Weights of a small mixture-of-experts language model, trained from scratch on English Wikipedia.
Experts: 128 experts in each of 17 layers, 32 SwiGLU neurons an expert, 8 picks a token, a sigmoid router.
Below are experts of layer 15 (counted from 0) of a mixture-of-experts language model. Rows are named router (the router's row for the expert) and show model dimensions 64-127. Each number is 50 + 15 x the weight over its row's rms, rounded and kept within 0 to 99.
After each expert's rows: a language model's description of what the expert responds to. This comes from a sample of Wikipedia text that the model never trained on.

# expert 9
router:59 36 61 58 59 53 52 61 41 74 46 48 44 54 58 49 39 61 40 47 31 58 49 53 41 82 55 73 15 42 51 53 63 66 50 72 49 49 48 51 49 36 53 40 71 59 42 23 36 69 79 68 66 70 12 85 48 57 63 52 11 64 46 29
Description: Decimal fractions, coordinates and area units in geography stats and tables, such as .7 after a digit, sq, km, ′.

# expert 39
router:37 58 44 59 39 61 55 61 63 69 56 58 60 20 42 33 75 60 51 59 59 70 52 60 68 45 48 67 52 44 47 52 41 66 54 57 78 91 70 41 54 78 52 71 64 57 54 28 36 63 65 85 64 70 31 64 28 44 66 31 39 73 58 46
Description: Subject pronouns, relatives and auxiliary or linking verbs in running prose, such as he, it, who, was, has, would.

# expert 14
router:56 42 47 50 42 53 79 66 51 59 55 74 69 22 53 30 78 56 42 48 26 67 51 68 63 60 63 68 52 15 55 42 62 80 68 43 67 45 56 67 67 72 47 56 52 67 47 15 50 63 61 66 40 38 31 76 40 54 54 29 20 66 64 65
Description: Final head words of proper names of institutions and places, such as University, Council, Court, Stadium, Records, York, England.

# expert 32
router:49 41 41 27 84 59 67 52 33 54 71 54 45 40 57 27 44 79 66 43 27 42 47 64 61 52 78 57 33 23 38 60 40 72 55 25 55 78 70 55 59 74 70 19 65 62 71 24 43 67 52 58 66 66 30 41 43 48 37 49 27 43 58 29
Description: Western first names, usually right before a surname in cast lists, tables and credits, such as John, David, Robert, Charles.

# expert 53
router:60 26 33 20 66 61 37 32 68 68 58 43 52 40 71 55 55 61 43 62 56 42 42 41 65 66 63 62 35 33 50 38 54 67 57 49 72 54 47 42 62 38 51 58 53 76 30 22 52 54 88 84 53 42 35 62 46 42 44 50 53 62 55 36
Description: The conjunctions and, or, &, but, plus word pieces fused with a comma such as ed, ing, and mid-word fragments.

# expert 45
router:73 63 30 27 53 45 68 61 42 48 60 46 64 51 72 53 67 55 40 70 45 39 58 79 73 60 57 68 38 30 33 37 48 49 58 49 42 51 56 62 68 65 65 49 67 44 65 40 48 66 80 43 46 65 39 42 21 57 27 16 47 80 47 54
Description: Opening pieces of proper nouns and prefixes, often capitalized, such as Pro, Cal, pre, Se, U, Pas.

# expert 21
router:53 39 56 39 54 56 75 44 28 48 57 65 49 38 67 47 69 50 50 38 44 79 57 64 54 61 78 80 35 23 45 46 31 63 68 44 61 85 58 35 50 51 46 38 54 60 43 52 44 62 68 60 71 54 46 49 42 54 39 02 31 33 63 40
Description: Single capital letters inside acronyms, call signs and country codes, plus LaTeX subscripts, braces and non-Latin bytes, such as WPTT, CZE, _{.

# expert 2
router:87 23 48 39 41 46 60 59 34 73 45 60 75 31 44 48 57 57 51 34 53 43 40 47 60 49 46 50 20 23 50 55 32 60 49 29 83 77 67 59 48 57 35 55 49 60 36 42 23 54 66 65 47 60 52 46 42 51 44 40 15 38 57 46
Description: Word pieces inside transliterated Indian, Chinese and Japanese names and words, such as Kum(ar), Bh, Kh, Zh, Nak-ats-u.

# expert 56
router:56 62 34 46 51 47 82 72 47 48 57 68 45 26 57 35 62 58 46 65 64 69 35 48 44 59 41 60 60 30 52 35 65 99 70 29 67 52 74 57 56 38 62 49 57 41 49 34 38 91 56 70 58 66 33 71 47 51 54 27 20 37 43 57
Description: Generic nouns after the, a or his naming things in a text, such as film, album, group, song, town, school.

# expert 57
router:51 23 54 47 76 30 55 40 45 66 68 39 39 38 55 66 64 64 57 56 48 49 50 65 71 66 30 71 59 41 43 64 36 54 46 58 63 59 80 42 72 49 75 41 45 49 56 36 32 78 77 71 52 74 48 70 47 44 40 52 47 60 33 43
Description: Lowercase syllables early in words or just after a first letter, such as re, il in miles, ubb in bubbles, sched, circ.

# expert 52
router:80 37 45 36 53 58 62 61 31 69 48 58 65 45 60 60 56 46 61 44 48 46 67 54 49 41 51 74 08 36 43 52 30 39 50 42 55 70 76 45 58 36 49 59 58 61 57 17 34 53 76 53 53 77 48 39 62 42 33 28 32 51 66 47
Description: Capital initial letters or pieces starting foreign names and words, e.g. Kh, Kar, K-ock, U-g-urcan, Arm-enia, accented bytes.

# expert 12
router:54 53 21 43 61 78 46 44 39 57 64 56 89 35 72 61 77 40 59 60 29 53 45 62 59 54 71 73 37 45 56 76 37 60 66 37 60 73 59 72 65 40 37 55 66 57 57 37 46 63 40 61 63 66 46 40 42 38 49 33 50 58 74 35
Description: List-item dashes at line starts, table pipes, and date parts such as In, On, During, January, (born, day numbers.

# expert 37
router:58 35 33 47 77 50 55 28 37 61 61 25 63 27 85 25 66 31 49 43 42 60 25 36 56 57 63 36 55 61 60 28 32 69 60 35 69 50 64 63 47 29 56 43 53 42 45 31 50 66 71 70 57 56 46 50 43 41 53 55 35 53 53 56
Description: Commas, periods and closing parentheses ending clauses or birth–death dates, often attached to word endings, such as s, e, or 1932).

# expert 31
router:63 30 28 46 46 63 57 30 31 57 39 26 62 37 79 60 53 70 57 73 34 76 55 75 54 60 74 71 35 22 66 74 64 51 52 42 77 67 56 63 46 58 70 57 57 75 60 43 28 56 51 48 56 56 36 56 43 51 69 53 19 51 56 33
Description: Determiners starting a noun phrase, mostly a, the, his, an, this, their, several, as in committed a crime, plus Website: in infobox lists.

# expert 4
router:45 44 44 48 86 38 61 58 37 62 55 30 51 13 56 50 57 80 45 64 35 53 50 57 57 59 67 56 27 29 40 68 48 78 48 44 43 64 51 54 87 51 47 51 45 72 47 20 47 65 63 64 44 78 37 52 51 18 64 41 56 57 57 42
Description: Opening word pieces, often prefixes like un, dis, reg, ent, ins, or short name starts, e.g. div-isive, E-ss-ential, dis-charged.

# expert 23
router:72 32 50 29 51 66 71 50 64 37 74 66 62 45 73 27 59 55 56 57 31 47 60 73 75 40 72 58 16 09 49 64 50 70 72 32 57 48 36 54 60 47 67 62 57 51 51 52 53 44 65 55 53 62 24 64 44 48 52 11 48 67 77 51
Description: Nationality and political-organization words in names: National, United States, Democratic, British, Palestinian, President, International, often before Party or League.

# expert 42
router:85 57 55 41 49 44 64 41 35 38 49 64 72 29 54 42 68 54 79 44 39 52 46 68 57 43 53 67 56 30 74 43 77 73 57 56 85 58 41 60 60 43 60 30 44 41 35 20 36 57 47 41 44 68 31 60 34 40 34 46 16 39 68 35
Description: Music, film and media words in album and chart articles, such as music, television, Albums, Platinum, AllMusic.

# expert 35
router:51 27 45 58 73 80 62 28 44 56 68 51 77 40 47 52 68 60 67 50 55 44 24 61 77 36 81 50 42 39 51 55 43 61 48 46 60 81 70 64 60 26 48 48 73 42 41 33 46 55 51 60 60 68 50 48 59 40 28 47 50 62 48 29
Description: Sentence-final periods fused to words like s., ation., plus list dashes, table pipes, of, and titles starting All.

# expert 28
router:49 31 24 45 63 37 57 39 40 54 31 34 62 25 67 45 69 41 33 33 34 56 28 68 48 67 75 67 29 39 47 46 30 49 71 32 62 58 69 58 34 40 59 50 75 40 52 13 47 73 58 53 22 57 46 55 43 49 84 35 15 62 58 47
Description: Heading-closing equals signs, infobox labels like Born:, Country:, and function words a, is, was, in in definitional sentences.

# expert 61
router:48 59 60 53 48 61 35 19 42 37 51 71 71 58 74 48 45 76 67 40 34 53 41 47 57 53 61 85 17 33 56 47 61 73 50 65 51 86 57 55 41 44 49 41 46 60 25 43 45 53 65 47 69 56 40 80 45 41 49 43 17 53 50 56
Description: Line breaks and short codes or digits inside wiki tables, such as position abbreviations CB, DB, MF, FW, numbers and dots.

# expert 1
router:46 44 28 43 31 74 63 32 36 68 82 64 59 46 82 52 63 68 52 31 32 69 41 59 56 72 38 68 17 28 58 73 44 45 60 54 53 56 66 77 73 62 61 65 69 56 57 51 27 56 54 56 47 77 49 51 36 31 68 48 34 50 75 58
Description: Articles and prepositions after another preposition or verb, mostly the, to, The, his, their, as in lies to the west.

# expert 54
router:57 62 23 67 57 83 63 37 40 42 59 39 53 59 86 31 46 70 65 56 43 72 41 88 61 56 41 56 29 30 60 40 53 61 62 59 81 52 42 57 67 31 57 59 28 75 29 40 33 65 48 47 58 52 31 73 63 47 70 37 45 66 59 53
Description: Adjectives and adjective-forming endings before nouns, such as more, high, political, social, -ical, -able, -ive.

# expert 48
router:60 38 36 28 69 61 55 60 39 52 55 39 48 57 65 46 62 75 61 79 51 67 47 68 70 53 37 66 40 32 66 31 69 78 60 58 91 51 59 39 46 37 39 56 70 74 47 39 35 45 67 64 62 41 39 73 57 42 56 60 54 31 62 59
Description: Mid-word and final noun pieces in scientific or technical words, such as -ment, -ation, -ion, as in neuron, treatment.

# expert 34
router:57 15 54 32 67 51 62 33 40 61 50 67 78 66 71 23 49 44 53 64 51 41 32 45 73 69 55 67 61 43 66 42 34 61 82 54 68 49 53 72 30 39 56 48 87 22 66 51 50 40 72 61 67 39 22 43 35 31 59 37 49 68 41 46
Description: Colons, semicolons, commas and table pipes after a label or number, as in Track gauge:, Label:, times like 3:41.

# expert 7
router:48 14 40 47 43 59 70 39 58 49 60 52 73 32 56 40 80 59 59 52 26 79 53 76 73 49 46 53 45 17 56 28 67 94 68 54 77 45 42 57 59 58 49 48 58 63 16 49 47 61 58 53 45 45 44 71 34 33 55 51 35 51 65 53
Description: Word-final suffixes closing multiword names of organizations, titles and songs, such as -ing, -ation, -ology, History, Research, closing quotes.

# expert 26
router:44 48 27 32 68 54 50 63 41 37 57 49 74 35 41 51 50 55 56 48 59 78 57 53 72 44 63 56 25 32 52 52 58 53 60 58 53 41 40 44 44 29 67 65 56 59 67 35 39 78 77 84 30 78 38 52 41 37 41 49 41 57 61 61
Description: Opening pieces of common English words split into several tokens, such as hum(or), nomin(ation), recon(struct), due, expl, fund.

# expert 33
router:60 44 30 09 55 85 61 54 54 70 70 48 45 53 84 46 50 73 52 36 41 49 46 46 65 47 73 66 30 25 43 56 45 67 65 26 61 84 66 71 60 29 61 29 73 52 61 39 46 55 55 61 82 54 36 43 55 31 38 38 39 42 75 36
Description: Titles and first names before a personal name, plus table pipes before names, such as Professor, Minister, John, Saint, by:.

# expert 44
router:90 28 39 31 51 58 50 44 38 61 61 64 59 71 48 38 47 57 56 46 11 50 22 55 87 55 55 55 10 07 33 42 71 53 54 46 60 57 46 62 77 41 60 46 62 65 31 34 53 56 57 40 43 60 31 63 37 45 65 43 41 65 93 55
Description: Nationality and direction words and pieces inside place names, such as West, British, Soviet, Irish, Guern-se-y, Con-stant-inople.

# expert 20
router:68 60 42 47 57 56 69 43 24 56 55 64 58 48 89 28 27 75 53 75 33 68 31 79 71 74 76 59 43 33 47 45 41 75 63 51 59 63 39 50 53 30 50 70 49 57 33 43 42 67 82 73 66 35 53 58 38 37 61 46 44 70 45 35
Description: Digit tokens in years, dates and table figures, especially the second half of a year, such as 18-14, 19-29, 2012.

# expert 22
router:46 44 37 19 40 51 58 45 22 49 68 70 63 47 32 63 57 78 69 73 32 62 44 60 51 51 57 69 48 51 45 61 65 51 42 55 68 39 51 77 71 48 63 57 45 41 35 33 25 62 56 57 44 49 19 52 20 58 36 38 27 68 57 30
Description: Word or word start after the, adjectives or numbers in prose and tables, e.g. Marvel Cinem-atic, Sierra Le-one, generated, featured.

# expert 63
router:60 19 55 37 54 89 48 49 61 60 47 60 74 36 70 46 56 48 55 57 41 48 39 61 63 50 72 45 47 46 41 64 32 79 62 33 65 62 68 75 62 29 36 47 79 46 44 52 49 56 68 58 79 54 27 27 48 42 44 39 22 53 56 38
Description: Sentence-final periods fused to word endings, list dashes, table pipes and colons, such as es., )., -, |, Type:.

# expert 19
router:38 44 52 44 44 57 45 43 54 46 82 71 57 46 59 52 64 66 56 65 36 55 36 60 65 60 52 97 11 48 72 60 60 74 56 58 56 82 63 41 44 55 52 28 47 65 32 39 53 50 79 40 71 59 25 61 44 26 60 38 35 39 65 48
Description: Numbers, blanks, W/L letters and header words in wiki tables of election, sports and minor-planet data, such as Preceded, Votes, JPL.

# expert 46
router:58 40 44 49 62 71 51 54 43 56 56 51 52 29 50 32 84 64 69 65 34 55 32 46 59 68 46 79 45 63 66 51 48 48 41 64 68 57 75 43 59 50 67 26 44 62 40 35 30 56 71 56 61 41 32 61 64 52 56 41 32 57 56 45
Description: Lone word-initial letters like g, r, cl and single digits or blanks in score and statistics table cells.

# expert 30
router:71 59 36 59 52 80 60 54 28 44 59 38 72 51 59 40 29 65 67 61 53 58 44 63 57 73 43 70 48 23 53 27 48 76 50 55 81 48 53 59 86 32 63 53 52 74 40 33 28 57 46 46 52 47 30 60 42 28 46 31 46 71 55 55
Description: Nouns and years ending a prepositional phrase in career narratives, such as 1970, season, school, night, college.

# expert 47
router:50 27 44 56 39 53 62 55 44 50 54 50 52 48 73 44 50 68 78 71 51 35 48 73 77 74 40 55 41 56 55 30 50 67 60 61 91 36 67 49 50 51 70 67 67 41 18 31 43 82 59 52 60 61 32 55 50 15 69 31 29 38 50 40
Description: Common verbs after was, to, is, and inflection suffixes s, ed, ing, ers: used, moved, described, sounds.

# expert 0
router:43 46 29 69 50 51 55 48 56 51 60 37 54 59 60 44 46 61 73 64 37 58 49 68 55 57 73 70 27 09 54 24 48 46 77 50 46 57 66 49 73 34 51 67 54 39 31 27 60 65 57 33 32 55 07 56 36 36 58 33 23 57 76 61
Description: Past-tense career verbs and endings after he/was in biographies, such as served, played, moved, joined, majored.

# expert 41
router:63 58 46 59 51 61 58 40 47 53 49 65 60 38 79 42 53 61 79 55 27 57 28 47 55 72 59 63 23 34 42 60 55 81 57 46 48 81 51 55 68 54 55 54 74 67 31 37 36 70 71 84 68 29 36 80 57 42 68 58 49 61 51 22
Description: Numerals and digit pieces in dates, years, statistics and coordinates, such as 11 September, 2017, 42.2, 38°.

# expert 3
router:69 37 35 36 61 59 64 62 56 62 78 52 61 21 67 42 64 39 49 70 42 53 40 66 73 34 50 57 47 19 56 44 64 62 76 13 34 36 82 42 46 45 57 74 63 63 31 23 52 61 74 61 50 54 41 52 38 34 63 57 32 72 48 40
Description: Opening pieces of longer lowercase words, usually after the, a or of, such as ext, dep, cont, part, cent.

# expert 10
router:56 49 27 56 47 77 75 61 45 60 64 45 61 61 48 41 63 41 61 39 29 50 41 54 51 48 45 76 43 36 44 58 77 70 45 35 71 71 48 49 57 44 40 33 71 68 34 54 58 60 47 55 51 47 45 40 24 36 81 69 44 49 77 33
Description: Middle syllable pieces inside personal and place names, mostly Romance or foreign, e.g. Mon-ro-e, Mon-to-ya, Mil-w-aukee, plus Santa, James.

# expert 6
router:49 42 45 41 60 67 41 37 24 55 69 62 51 41 76 56 69 81 43 41 35 60 49 75 58 78 58 67 42 51 54 55 39 46 52 35 84 39 79 68 42 69 51 34 59 45 47 24 39 66 67 55 46 89 54 35 31 36 57 44 57 38 40 37
Description: Single letters or short first pieces starting a word, often capitals after a line break or parenthesis, like L, C, (N, le.

# expert 16
router:65 35 27 42 58 49 48 60 47 57 62 38 50 43 52 52 60 47 50 70 58 47 42 53 82 60 64 73 66 30 58 57 63 75 59 55 77 57 62 50 73 19 75 59 69 50 60 26 46 62 49 69 30 48 36 53 33 44 45 45 27 41 69 81
Description: Stems of verbs or nouns before endings like -ing, -ed, -er, e.g. t-ack-led, vol-unte-ers, look-ing, Fl-ood-ing, landsc-ap-e.

# expert 51
router:55 57 32 35 65 51 63 38 30 59 56 36 70 56 52 48 65 56 48 59 52 70 48 62 63 80 62 55 53 42 54 27 46 72 37 54 65 78 55 72 47 18 55 48 68 44 47 50 44 71 61 38 76 57 44 30 37 23 69 30 37 79 62 43
Description: Paragraph line breaks and subordinating or transitional words starting clauses, such as until, However, when, because, During, After.

# expert 36
router:46 54 46 47 52 59 58 43 36 62 43 27 55 42 76 71 49 54 53 68 56 51 31 59 67 86 67 46 58 41 71 55 24 70 66 33 59 71 48 61 62 38 71 51 59 77 44 32 31 42 68 58 53 51 40 35 45 23 53 13 65 36 68 62
Description: Prepositions and openers at clause starts, such as In, On, After, According, due, under, plus opening quotation marks.

# expert 55
router:31 40 48 60 63 75 66 50 58 65 59 50 72 43 51 40 72 54 48 64 61 72 50 49 65 49 50 59 51 37 35 47 28 50 38 53 77 97 54 44 69 69 56 55 65 70 59 36 37 58 69 85 48 60 20 40 42 38 53 25 50 76 55 61
Description: Pronouns, auxiliaries and conjunctions linking clauses in running prose, such as he, was, and, who, would, been, but, himself.

# expert 17
router:44 36 18 44 38 60 64 46 44 63 50 82 29 32 66 28 73 71 52 35 61 56 41 55 77 56 68 60 45 17 51 24 33 85 68 45 60 51 52 55 54 62 50 71 49 47 47 34 33 65 76 43 78 31 18 77 39 47 39 40 30 55 50 68
Description: Last word of institution or place names and table cell ends: Stadium, Museum, University, Group, °W, pipes, line breaks.

# expert 18
router:51 33 43 60 56 56 78 56 41 60 79 55 64 37 60 37 45 70 59 62 57 77 35 63 61 44 39 54 44 56 54 41 55 99 66 51 67 43 45 40 69 31 65 41 54 53 32 36 22 76 57 87 67 52 19 68 47 34 58 43 26 49 49 74
Description: Units and plural nouns after numbers or ordinals, plus closing parentheses in tables, such as km, people, years, members, s).

# expert 5
router:62 45 23 50 64 48 55 57 25 67 56 50 68 29 71 62 54 73 54 61 39 46 38 54 46 55 73 57 49 19 39 30 36 58 77 53 66 62 64 70 47 40 73 52 42 40 47 16 46 45 65 53 55 81 47 44 25 42 56 38 62 55 61 42
Description: First token of a name, entry or parenthetical, often after line breaks or list dashes: Con, Co, (19, ′ in coordinates.

# expert 24
router:60 31 21 45 61 49 68 47 21 60 67 54 42 43 65 30 49 51 57 58 43 44 43 44 57 56 77 80 48 35 49 57 38 67 65 25 58 34 47 58 48 58 71 49 63 24 55 48 44 59 65 43 68 35 27 48 38 22 46 35 47 59 57 48
Description: Pipe separators between cells in sports, election and results tables, plus semicolons and dashes after scores like –1;.

# expert 13
router:55 58 44 35 45 58 43 57 31 48 34 57 50 41 59 46 39 68 72 61 49 75 35 70 68 56 48 54 24 22 59 29 41 67 48 38 67 43 63 66 52 54 55 46 51 76 60 33 33 48 38 86 60 62 30 70 43 40 49 45 19 54 54 49
Description: Compass words and top/Top, plus first pieces of split words in names, taxa and headings, such as north, Top 40, Heter-op-.

# expert 38
router:62 32 33 46 48 51 67 41 37 47 72 71 41 52 75 58 58 51 67 50 55 46 46 70 59 48 65 99 34 38 40 59 31 71 73 55 88 63 48 68 42 49 66 39 48 49 52 42 52 64 61 52 73 49 10 59 59 31 61 36 28 75 70 57
Description: Pipes, dashes, scores and short codes inside sports and results tables, such as |, –, 0;, MF, FW, ITA, Men's.

# expert 49
router:51 30 45 31 44 69 69 59 17 58 66 53 69 42 69 64 77 73 51 38 41 22 42 55 58 49 45 64 48 38 48 38 50 69 46 68 56 47 66 69 57 60 70 85 69 41 61 30 32 42 93 59 70 54 44 45 50 50 52 51 40 40 72 29
Description: Single letters or short first pieces of split words, often foreign names, taxa or rare terms, such as S, k, c-os-mic, Sch-r-öder.

# expert 15
router:54 67 14 60 50 43 62 33 36 76 43 64 59 33 74 50 68 73 78 62 49 45 25 58 67 74 38 45 21 24 55 44 62 56 54 30 54 61 54 42 80 64 57 24 67 66 43 20 32 75 55 81 64 36 19 59 52 31 57 41 48 59 60 36
Description: Number words, digits and quantifiers before nouns or hyphens, such as two, three, 15, several, both, eight-piece.

# expert 11
router:61 41 30 23 55 63 64 27 51 66 63 45 48 39 55 65 62 62 51 68 42 79 35 72 65 37 52 72 34 54 32 57 66 53 63 49 62 45 57 46 47 42 59 63 67 31 55 41 39 53 76 82 55 70 04 34 27 40 52 42 25 25 59 62
Description: The articles a and an, table pipes in sports results, and word pieces with m such as im, am, em.

# expert 62
router:69 30 52 46 44 59 53 49 56 60 49 45 60 28 47 23 56 50 57 30 09 70 20 50 51 64 57 55 28 15 59 33 58 72 46 49 72 55 49 82 65 45 57 23 80 56 41 36 35 43 61 64 57 28 36 71 50 56 64 39 18 44 64 66
Description: Final pieces of American and British place and road names, such as -ville, -ford, -shire, York, Beach, Angeles, Road.

# expert 50
router:78 29 40 45 43 63 76 55 22 72 49 35 69 42 70 59 60 43 54 31 48 58 58 56 58 58 35 62 21 25 34 57 39 84 51 27 52 66 43 51 67 51 36 65 69 60 26 50 31 67 78 52 34 71 32 42 46 47 50 47 27 35 52 56
Description: Letters and diacritics inside Slavic, Turkic, Hungarian and Japanese names, such as š, ł, č, ó, Dzier-z-anowski, Karim-ov.

# expert 8
router:53 49 27 41 66 48 46 61 25 61 60 64 56 53 54 40 57 64 39 36 46 63 17 39 69 50 54 99 41 37 50 63 51 66 47 60 54 73 75 58 46 51 57 52 57 84 48 28 63 53 43 54 29 41 40 42 52 27 52 59 32 58 77 47
Description: Word pieces and starts of Western personal names, surnames and months, such as Frank, Wil, -ett, -ott, May, April.

# expert 59
router:65 58 22 36 56 84 64 47 46 63 53 39 55 41 80 47 86 81 50 44 38 85 50 58 58 52 50 83 36 50 58 50 63 57 49 45 72 55 32 43 53 57 51 52 71 50 35 31 35 63 49 66 36 58 47 68 48 62 45 59 32 56 52 34
Description: Short inner word pieces like ac, oc, em, ec in rare names and Latin taxon names: Fond du Lac, tobacco, Calidifontibacillus.

# expert 40
router:64 50 35 65 72 45 50 52 36 72 66 72 69 41 52 38 62 61 70 80 22 52 52 55 66 50 60 59 64 33 67 35 56 48 49 53 63 78 53 55 51 19 64 72 37 48 40 30 51 64 81 69 67 86 50 52 43 54 49 48 43 40 49 48
Description: Line breaks starting new paragraphs or sections, year pieces like (201, 199, –201, and prefixes comp, exp, dep.

# expert 25
router:42 43 26 41 47 71 69 60 43 56 53 56 65 66 72 36 56 57 43 59 24 78 35 43 63 55 63 85 53 24 50 36 58 74 61 52 53 75 42 74 54 57 61 45 49 71 43 20 54 55 53 46 36 47 42 44 51 38 43 54 45 42 81 60
Description: Word pieces inside people's surnames and given names, such as Ham-mer-stein, Bren-n-an, and whole names like Smith, Wood, William.

# expert 27
router:72 24 48 36 60 59 85 44 39 38 60 67 53 44 77 45 55 40 52 44 46 46 38 75 63 69 36 57 15 15 51 59 45 68 69 40 87 51 41 49 53 43 80 56 54 77 58 43 64 54 52 57 39 56 36 69 36 61 68 22 56 75 77 47
Description: Country, nationality and language words and their suffixes, such as American, States, Japanese, Latin, the ic in Icelandic.

# expert 43
router:46 44 34 64 44 57 65 66 53 57 66 54 51 49 71 34 65 53 73 83 56 59 68 73 66 50 45 51 55 30 44 14 60 93 76 50 83 41 55 43 57 24 43 70 42 56 33 33 45 52 70 60 72 53 35 72 42 16 70 31 29 34 48 54
Description: Endings and heads of abstract or common nouns after articles, followed by of or and, such as development, process, -ity, -ation.

# expert 58
router:39 40 33 52 57 56 51 32 21 42 57 47 63 38 56 50 60 58 45 57 42 59 48 72 66 76 61 49 61 41 66 33 45 78 49 31 88 83 49 59 59 56 58 41 54 45 43 48 50 66 93 51 79 47 30 51 24 46 41 34 47 53 68 55
Description: Line breaks, section == markers, opening quotes, apostrophes and slashes in URLs or names, e.g. Rock 'N' Roll, Framingham/Worcester.

# expert 29
router:50 40 33 40 64 85 46 50 53 68 61 61 80 45 52 61 47 63 57 39 42 57 25 67 68 60 70 88 53 46 56 49 43 60 68 62 67 67 58 54 61 59 58 42 40 80 40 07 46 74 74 29 40 46 30 30 50 51 40 50 29 49 62 33
Description: First piece of given names or surnames, often capital letters or short stems: G, Mc, Mac, Matt, Peter, Tam.